Experts of a small language model.
Size: vocabulary 4096, 33.8M parameters.
Experts: 128 experts in each of 4 layers, 144 SwiGLU neurons an expert, 2 picks a token, a softmax router.
Training: a variant of SOAP for the experts, 443M tokens, 3534 steps.
Below are experts of layer 4 (counted from 0) of a mixture-of-experts language model. Rows are named router (the router's row for the expert), gate (a neuron's input weights, with its number), up (a neuron's input weights, with its number), down (a neuron's output weights, with its number) and show model dimensions 0-127. Each number is 128 + 32 x the weight over its row's rms, rounded and kept within 0 to 255.
After each expert's rows: a language model's description of what the expert responds to; "comes after" lists some tokens at least twice as common just before its tokens as in all text. This comes from a sample of Wikipedia text that the model never trained on. Tokens count by the router's weight.

# expert 26
router [147 159  75 192 111 145 169 192 150 109 174 148 134  93  85  56 132 148 159  97 161  81  73  82 164 181 126 163 169 122 145 167 173 112 154 139 156 146  73 146 179 120 178 118 114 103 125 125  89  91 116 133 171 154 110 126 127 177 140 161 140 123 146 155 100  46  83  80 181 158 154 111 145 153 129 154 134 119 132 108 102 169 110 115 120 113  83 148 147 146 183 150 144 115 131 182  61 110 124 122 170 149 173 134 124  90 129 155 156 105 171 107 149 149 132 167  97 158 102 164 138 190 139 134  98 137  84  95]
gate1 [101 121 138  95 138 161 128 193 145 176 149  43  93 126 167 101 132 152  53 161 121  74 149 112 168 110 121 109 176  62 131 152 105 175 124 117  66 170 162 154 182 122 124 142 134 103  82 122 159 131 111  74  93 105 117 122 165 159 145 143 145 165 204 152  57 111 105  90  98  97 139 154 164  86 142 102 155 143 162 145 152  77 142 101 145 154 128 121 111 152 177  84 178  97 146 134 183 107 130 125 112 140 150 158 103 146 117 102 101 161 140 121 107  87  96 125 191 107  71 134 113 149  97 159 129 126 135 186]
up1 [144 123 142 150  90 140 109 127 127 157 162 153 161  63  84  80  99 102 138 135 118  99  63 125  99 154 111 159 137  91 118 115 178  93 142 106  51 201 143 150 164 162  86 154  69  84 125 124 127 132 107 126 102  99 147 149  96 137  79 161 165 194 163 139 108 155 114 112 126  95 104 132 143 129 196 148 153 117 143 102 138  95 118 164 127  52 120 187 130 132 133 134 103  95 100 129 172 103 108 115 121 125 155 156 127 137 109  94 162 172 137 177 218 121 142  84  79 102 129  93 157 142 179 199 128 184 105 122]
down1 [186  70 104 137  96 153 110 162  88 174 106 169 127 148 131 157  97 107 115 121 115  97 164  72 107 125 130  83 137  54 158 109 145 105 126 131 155 152 129  67 181 156 178 133 143 129 185 158  64 148 143 134 160 134 128 130 169 171 122 110 173  32  83 140 141 110 117 168 131 134  97 146  56  95 141 150 136  78 108 164 191 123 126 132 126 133  83 129 197 162  71 118 127 144 115 105 142 161  99 168 134  88  75 156  53 115  83 123 123  92 152 124 132 132  83 143 135  87 133 150 174 146 113 143 114 110 124 120]
Description: Pipe characters that open or divide table rows, especially at line starts, plus semicolons, dashes, colons, bullets in lists.
comes after: " |\n", " ", "\n", ")", "===\n\n", "==\n\n"

# expert 27
router [116 145  99 170  87 113 188 164  99  91 153 157  87 129 122  82 129 159 123  98 157  88 101  78 154 171 112 194 142 154 152 132 163 153 152 151 124 164  75 153 160 112 167 112 109  80 165 137  90 124 145  92 166 140 121 134 115 159 161 128  85 135 123 159 124 103 116  95 151 114 162 147 133 187 140 125 151 110 163 172 129 186  62  92  98 113  79 137 155 169 144 181 156  68 101 153  85  71 159 116 167 153 162  94 149  97 118 169 195  65 156 116 165 132 106 160  89 178 137 144  90 158 144 149 115 170 105  93]
gate2 [158  81  98 118 147 103 123 121 172  73 147 141 180 112  81 106 117  84 109 124 119 147  71 108  59 175 138 127 125  95  89 154 117 140 194 130 105 118 184 104 138 164 142  52 122  96 140  96 136 132 160 199  98  98 122 174 113 141 141 133 111 198 100 110 132 112 105 147  95 109 163 135  87 195 141  67  69  84 153  91 153 140 122 181 168  99 144 113 114 113  93 142 139 113 117 166 134 102 157 105  84 144 138  99  96 182 160 158  67 100 121  57 139 128 178 123 173 119 109 141 165 150 141 120 156 119 164 101]
up2 [118 125 108 127 111 108 181 114  97  97 116 125  82 161 140  98 158  69 176 132 130 126 126 139  93 158 109 176 131 133 141 170 105 140 142 170  95  56 111 124 129 152  97 139 150 102 152 206 148 136 131 112 137 163 145  78 116 133 177 128 166  94 116  98 126 119 130 128  97 111 115 108 112  95 121 104 111 156 163 122  96 125 117 165 168 153  34 127 153 137 123 171 123  87 221  97 123 101 163  68 138  85 103 119 157 191 119 123 115 172  84  91 167 107  93 134 158  34 146 153 150 122 172 110 168 110 109  52]
down2 [ 52 167 156 143 104 159 156 124 147 140  79 185 160 140 149  86  98 145 123 150 115 153  96 131 139  87 117 199 167  87 149 108 120 174  90 119 139  86 112 160  96  72 159 183 169 129 106 171 116 146 104 100  73 133 156  91 108  65 142 110  84 118 124 143 142 109  94  92 175 132 138 157 141 112  90 215 153  59 147 132 178  85 134 136 133 157 165 145  86 111 174 134 138 122 132 146  97 149 107 140 119 162  77 114  86 146  72 107 154 137 174 162 117 145  92 139 152 129 126  54  90  96  91 102 115  93 103 142]
Description: Possessive 's after names and pronouns like his, their, its, the, often before nouns like father, wife, own, first.
comes after: " and", " with", ".", " of", " in", " to"

# expert 32
router [ 67 187 104 214 120 123 135 109 131 110 120 125 127 119  72 127 143 159 136 101 138 121  98  59 166 139  74 184 157 104 177 145 172 119 160 159 149 109  52 141 145  86 172 111 151 150 168 143 124 129 136 107 159 162 104 116 129 161 150 149 117 114 113 187 121 107  69 128 109  95 127 134 122 200 178 178 167 109 163 147  91 115 115 102 109  71 117 141 141 172 152 130 100 130 118 176  79  66 171 135 151 146 128 109 162 109  94 127 150  67 157  85 181 105 121 145  91 149 155 151 105 183 132 119  95 151 100  83]
gate0 [ 80 196 149 161  84 143 187 144 155 138 133 112 157 139  94 142  97  88 100  91  62 141 114 137  84 138 114 148 143 108 161 165 212 180  98 106 118 118  35 127 101 144 166 156 111 137 162 156 120  92 103  92 148 166 136  92 169 123 139 136 129 188 132 115 131 137  61 128 130 104 133 133  61 114 122 130 121 118 139 207  92 129 198  97 111  83 173 160 132 152 128 119 173 163 125 147 154  78 115 146 106 144  57 145 112 181 118 150 117 101 119 117  93 108 118 168 120 135 130 130 134 116 181 145  96  95  85  83]
up0 [149 130 136 147  82 100 120 163 147 127  90 160 118 111 159 159 152 134 148 136 164 131 180  95 109 143 139 144 110 195 146 177  99  60 115 150 127 132 149 166 121  45  91 120  77 164 120 131 157 119 134 118 102 143 101 152 124 118 122  77  63 101  43 111 109 111 118 173 102  81 120 102  67 128 143 102 118  41 112 112 164 134 141 153 148 126 125 117 112  80 169  95  89 131 116  83 102 104 139  89 197 115 134 168 123 120 190 144  81 162 181 163 115 136 158  95  69  91 132 150 178 151  97 132 128 183 134 159]
down0 [145 194 126 158 140 132 153  92 158 201 151 103 191 178 104  72 123 112 106  98 199 137 179 118 172 173 142 122 137 123  73 214 127 106 111  68  45 145 158 103 146 134 160 125 155  84 159 125 145 102 143 143 120 135 106 190 121  88 103  87 124 201 182 122 151 131 129 108 158 134 138 132 114  84 120 132 109 149 147 120 156  92  86  98  62 173 130 104 128 105 180 121  82 127 136 127 146 157 116 158 109 123 135 135 151 109 167 164 152 122 142 140 127 133  97 124 218 137  91 117 142 161 104  83 103 136 122 146]
Description: First pieces of lowercase words like st, l, ro, em, im, and capital St, L, Z, as in stories, stored, robbery, Strigidae.
comes after: " a", " the", " and", " d", " \"", " The"

# expert 5
router [107 150  86 146 136 109 168 161 110  94 167 166 146 116 121  91 161 151 105  92 181 104  91  89 149 129  83 168 143 171 137 121 178 124 172 148 160 133  80 191 151 117 140  95 112 122 155 125  99  79 164  74 164 149  57 162 163 127 167 139  52 106 144 158 119  97  86  85 120  69 184 151 112 170 126 167 128 133 157 126  96 136  82 113 144  96 105 131 183 150 120 152 109 100  88 181  98 102 147  97 183 136 141  96 152  78 116 163 163 104 146 121 146 124 108 168  88 169 135 146  67 172 159 134 109 187 108 110]
gate1 [136 164 104  96  77 123 144 187 108  62 145  69 155 104 155 140 110  92 102 157 151 126 145 120 149 122 109 148 177 156 157 143 138 127 155  85  94 134 157 145  97 154 164 129 151 118 105 117  67 117  93 137 155  87  91 126 145  83 121  78 156 106 139  79 136  96  97 132 123  74 152  77 141 152 195  99 160 160 128  99 122 112 129 179  75 137 192 120 174  81 189 135 108 169  64 146 107 122 117 138 103 143 100 106 112 108  94 122 100 141 110  57 141 167 199 170 186 155  70  99 154 151  85 134  98 148 141 161]
up1 [141 131 164 111 118  87 176 136 112  84 136 138 182 130 133 124 102 111  84 101 135 122 160 169 132 125 168 190 161 167 117 135 133  90 128 131 111 119 166 107 142 133 161 126 159 100  67  96 122 203  79  97 206 130 175  97 125 114 149 195 123 127  53 138  95 104  86 111 122 112  96 167  88  99 168 155 144 143 131  83 156  98 119  68 164  98 131 152 211 148  95 113  70 162 161 105  97  94 143 119 120 147 129 126 108 170 169  56 153 115 118 197  83 151 145 104 129 182 148 106 135 120 142 109 172 126 139 117]
down1 [119  60 158  78 142 134 172 199 150  67 114 123 157  67  96 155 113 120 125 132 141 112 119 145  85 166 143 160 166 123  88 117 162 153 159 179 157 135 142  87 116 119 150 117 121 123 109 139  85 165  56 212  97  93  81 172  96 122 121  88 120 138 161 105 146 136 139 153 131 135 137 122 166 108 108 181 156 129 142 181 122 129 133 101 105 158 148 187 116 158  81 144 131 131 148 133 138 136 128  24  69 117  86  68 137 109 178  99 139 132 164 199 132 126 108 163 107 130 112 178 110 108 119  69 140 120 150 138]
Description: Word-initial capital or lowercase letters T, D, B, E, t, d starting names, titles and words, such as Today, Testament, Draws; also digits inside years.
comes after: " (", " |", " the", ",", "-", " and"

# expert 43
router [ 54 139 125 174  82 164 153 146 112 115 172 158 134 145  93  75 135 146 118  60 173 113  37 120 138 109 120 163 109 173 184 111 135 109 142 144 146 197  54 176 127 142 128  75  80  94 139 135  85  61 110 123 137 170 120 106 140 155 134 127 125 148 143 180 131  83 141 113 126 136 165 136 136 153 147 147 176 104 125 150 118 150  83 107  90  55  91 135 153 148 166 126 164 137  98 135 106 118 132 134 145 153 152 123 136 109 121 143 143  63 138 126 119 148 137 172 104 143 177 185 104 138 109 115  50 158  59 114]
gate1 [ 84 101 121 150 111 142 139 146 126 113 123  87 164 114 116 153 131 148  44  76 139 147 148  82 170 124  98 124 161 149 150 147 107  81 183 124 105 117 125 185 128 115  88 139 162 194  82 134 150  98  99 133 172 111  98  90 137 138 134 128 164 120  87 125 147 109 108 156 197 118 125  61 178  99 168 102  83  48 169 155 114 114 113 114  81 130 112 173 118 149 126 140 174 125 121  62 113  97 123 122 152 160 162 136 103  82 120 164 128 121 126 186  86 191 120 102 140  48 126 136 133 128  72 146  83 154 172 177]
up1 [ 84 170 156 115  88  86  51  97 163 140 153 106 102 116 138 146 112 142 153 141 118 112 160  86 131 138 145  96 129 193 135 133 179 177  88 145 153 125  85 116 133 100 151 148  71 126 150 105 126 151 112 125 119 127 139 137  92 126 108  87  80 149 145 185 175 213 159 161  71 104 126 159 144 138 139 101 122 132 122 104 145 159 155 203 159 131 133  81 191 147 167 140 148 143 151 151 135  87 142 172 120  66 169 137 103  98 115 168 112 141 124 195 154  94  78 189 129 150 106  78 155 127 165 107 144  85 189  85]
down1 [142 160 167 132 225 141 105  38 141  76 112 136 155 117 105  36  89 174 115 103  57  81 144  68  84 102 180 155 129  83  92 175 128 119 176 130 128 153  99 110 105 168 162 153 153 148 139 138  98 102 114 135 195 105 109 126 142 117 135 148 150  64 111 128  92 144 135 102 130 101 179 141 180 139 149 138 176 109 142 122 127  92 134 126 125 123  82 163 114 101 181 136 120 160 133 171 149 135 107 106 172  71  94 103 155  83 176 126 165 115  94  90 133 155 138 113 133 159 144 125 129 106 153 139 146 133  85 101]
Description: Line-start dashes, newlines and bullets in infobox-style lists: area, elevation, population, scientific classification (Family, Subfamily), album and military details.
comes after: "\n", ")\n", "-", ":", ";\n", "ia"

# expert 52
router [148 139 122 139  93  94 142 175 141 107 146 158 113 146  64 135 149 186 148 106 142  96  82 108 154 132  89 125 159 142 126 122 125 116 171 153 145 153  92 152 135 147 166  50  92 129 145 120  92 118 137  89 152 142 121 124 128 132 180 152 124  99 156 131 120 113  92  55 133 157 107 151 165 132 110 116 194  60 211 182 115 136  94  92 168 114 109 140 146 132 138 178 127 145 141 151  91  68 140  67 151 172 180  80 155  98 150 145 147 119 153  83 146 121 138 204 109 157 150 147 117 147 208 113 136 193  80  92]
gate1 [133 177 170 120 129  91 158 107 134 160 180 137 118 148 100 133  75 175 131 165  75 112 101 114 211 147 167 110  88 181 150 173  76 109 132 122 189 135 111 175 164 107 136 146 147 125  79 104  90 147 146 157 152 146 160  95  64 129 111 167 106 133 128  49  90 140 125 144 151 198 122 154 169 145  93 136  99 140 121 149  77  89 114 179 100 148 132 136 125 129 172 151  92 117 112 118 101  98 100 146 120 151 171  54 107 129 115  74 170  51 158 114 108 141  78 120 152 133 145 108 114 134  91  87 119 102 173 102]
up1 [ 76 110 140 159 103 152  95 118 136 161 102 137 132  92 172 103 115 153 125 158 104  98 134 149 125 129 156 210 188 170 140  92 136  99 106 102  68 148 199  82  96 158 114 113 167 101 144  65 162  67 140 121 123 146  92 197 164  96 153 145 133 151 104 159 156 126 115 120 111 133  91 102  98 111 200  81 144  64 130 126  98 187 145 157 182 135 108 140 128 113  90 116 175 162 178 140 143 112 118 166 119 161 124 162 172 123 168 129 160 162 123 139 147  94 187 130  92 103 134 167  94 134 110 124 132 186  75 174]
down1 [103 133 106 191 129  83  63 158 175 119 104 167 142 140 152 119  98 144 171 128  95  91 129 153 163 122 115 109 101 160 172  93 152 143 140  79 134 112  71 129 121 140 205 129 126 110 209 160 169 154 112 114 128 108 140 212 123 135 163 112 152  94 128 129  86 118 120 106 143 192 150 204  90 122 137 169 120 141 162 138  93 147 157 109 108 151 109 148 116 143  65  96 126  34 115 142 132 155 183 164 147 183 133 139 114 136 158 179 144 154 121 171  70  97 162 127 112 142 116 157 161 175 104 140 131 184 124 137]
Description: Word-internal pieces of names and words, often y, ar, ir, ur or umlaut letters after a capital, as in Hyde, Holy, Armenian, Harrison.
comes after: " B", " H", " K", " S", " F", " W"